Weights of a small mixture-of-experts language model, trained from scratch on English Wikipedia: 16 experts in each of 6 layers.
Below are experts of layer 4 (counted from 0) of a mixture-of-experts language model. Rows are named router (the router's row for the expert), gate (a neuron's input weights, with its number), up (a neuron's input weights, with its number) and show model dimensions 480-559. Each number is 500 + 40 x the weight over its row's rms, rounded and kept within 0 to 999. Numbers have three digits each.
Before each expert's rows: "gets" lists some tokens that make up at least twice as much of what it gets as of all text. This comes from a sample of Wikipedia text that the model never trained on. Tokens count by the router's weight.

# expert 12
gets: " | ", ",", ".", " |", "0", "; "
router:537449485560466500513446561492435488510535404459548489506498527564505444549497574524475499463478492441595467523463468492468493542517450519409511459479535471470524547501453490474557544463556469541511494494544466556547426460489479507481539477
gate0:488531504506475503446492459487519440564417556561508544453586390517418543531519572551537535466525493504474546551503441526496533453552483495504539481486532488515477516480512539514437570503460519535572532460499452448484485484467520538466538533
up0:348519451541492483492472547588593453563480441443517431538462456488581523499474520505433478512527549477492508521472503608482519506444519481542516422494490480498520494528540542473495554488488579491472499531528460506525465584460497520509535520
gate1:560535555512551402592500517502457455402544421542501481510500413504564473522499476522533450520574490517483454502549496434476522525507496517472502484501543501499483468478518494503464508486475435451552460554526496544503491567562491433541603515
up1:478431475472505516502484476480545550574457524472565529461526484436507447575520503582493552542457476467523586452508535501518502492517496520535580558539504498547530458492491489496576539517462476552425542492443503498492531408474560600457426449

# expert 4
gets: "\n\n", "\n", ".", "==", "===", " =="
router:513497468543441508474463528501454471533516440506557543520523459522540484488531482435521535482502494563500531601477449529509431562535537468523537483491553577568500500433526453465456460474528437492484447501541550543552533563516490572517558552
gate0:423486510456513446506525463483586484533489469597591490536492454473570474507506499542455422452444554564539484513472464491511480455473492452410485490576465430493455469520458549504467550502465478497408522537500515509547481519554566542484564469
up0:459564508518534500416630507575495421515440530573539534506518443478549519503430457514506525497512560430540507517500410547517523436445534464450468469532526470480485487499496579502530479446478527460505502520523454557449536530444489501561537501
gate1:537442457531483568490469402528474433488474485546521459449438462611556450519544535481465523537540500487455515472521518494542435493475527503486554500471468529517491449528508462503495477492477504409480508492448470510480536516512545516471453534
up1:517547488405485481483553477549471433491500551507498453471488464448587469513496472457457503502565517543527478573508420496468499544497531490481482510521447510527440444513458431502379539455506537499458542537515525486461503486500498562496568500

# expert 0
gets: "\n", "ab", "k", "a", "| ", "ak"
router:567552528496478465516457536507504476499452441476502477543483518484470480572504432515481568461490509399582517436450512526493480543527513513536496606508523527545465543503591478550469485570566554570524589520476523541460546538514477442549526525
gate0:534553463527454538489501481569481524557448551535461442546480476556441511521493494541534495499453536480500440491513528493466535433480501525458447521466475476487502484489463487531454554473530449516505504413529474471449637521532461451570572505
up0:483523470527515524505488475470476519493473461508500526477556517403497543537452528532482481529516578574521512440463544596385491565471540416484539567527527435491508545498488505476569497545504426490535500541479499447527477446535511477527493527
gate1:590497461514468521480495497471553457514540525505462486470511507461516461472480498512529533477538454540521473462474458504489498495445512545495545480521525479545480420552480490490497565471552492567473491513506569487512527524455472474513522544
up1:532495493562504522552513467359515483541453511507438524568495491490444478457481518482497474486461572516448512516477525462613532495574550450437455464484500517477472484439461560511430474547463422494498519443488524483504450527483510483541478522

# expert 15
gets: "-", " ", ": ", " (", ",", " | "
router:461496471535468529483484558488531518528459504428543570477549487523532511446521483475519559460575518478534490561470515500573518544522486473415525501489476529530545452547491443468505486470528459525528465430499531468559455513472476603512489516
gate0:524478485446550490486398493469620501529462486500484424485490503531525604567440519463498470515550559539425546564545483476441481413508499563511548539536489499520540536523588507512505521501475501515480568609497434518519431509536477539475447450
up0:489504417510515497523489519482444528502501445553502467540502462495470563492558451452466463472469577447500448471537539466529505440550437527503505545591456554540516498509524499462480519590485491504566466539495491487523506530448517468501517442
gate1:459486456565438531572554573485471521497508556464484469504494497508562489503452518512530589501473442465451548588479518444543443540512495508476427460505455495457533452433451472535468533490460522453545512511467546533461478455439500471540518491
up1:487554524524528487478521497526503482479506434562508460550486604516462491459510463480463503439509482502436544493397497428529481446480540522479534448499516536525543490529509458497525541560543542556533471480466486485533482476557549564546517454

# expert 10
gets: "1", "2", "3", "0", "4", "5"
router:557432585476494464477452521439456466499530555439526466510441551487518508535492507526509523459487610455461533477514443538427537477434532519585492507470551539488546521506467488565559496509476444488485547438470448530502466479503479449485491524
gate0:452515533592511518502480453497567547435473483567539528483499514462506514529520548454475402480514451472495559541532465457469456467531520464565457490526522460532487544506535496638456512498540510550472557447548512496451490573481396463492501506
up0:544489458536521426509467449520485508556494489494429492509449492451479534543589524521511453398520473588526529508548491524460522442525571428499518529576450482468468478499586492525509558553486463556437480526545436553500547528446498511534451440
gate1:503484518466517499499483494521515490505491484450391524503488438537501503498454540567540519502564472498568504490426482496498644514540470546408488533495506490511439481479419473410523486518467427495489562504437491493500438517524523486537514537
up1:435489501535476413483518479447492536538470514472481511504537474441448551490482436536430519460479479509529530496590464558481445493572551529514508493502536510463512544532500498539504463524579538466437457538518542461478515466464466532479436468

# expert 11
gets: ".", " K", " (", " H", " B", "'s"
router:456572510428498562450533482508474496509548419495527498572456481480500509480509460534432567489392577493513539416414524473453489556470465473480515549430572487524482456494490499488549456508477417541523575521486508451402579493463493519480413524
gate0:606495509534449485540494469477552522537438530549460552502435490511512534499478452457555565496555503391501514524526565479489483478560462553536552458566517542524511510598446502412471499437544473536487456435530425494498500452478518530522448450
up0:527561520537488463557483478477471491518508455491592532501479506493550478450513523543528474413546467512472516421506409443521486539527428511533542485545573500547475500535484542505443472576519495487500511538482509458532500504459502478566523514
gate1:498515467392476545522447421485432468537427460537465409559477583549492499572474569480516502467514575480532514449471438630425486570499447535455452493462468479479437483456482525478465521509466462469472461512482499518456600484436441478539488477
up1:537494553520570515463458519556544499508505527476462512478510547529544548494461462476508484546492537534478505477469527491589499539589534448524483475495498533524500406503531553625494519483465525490514517433475432523524564507451514466547533449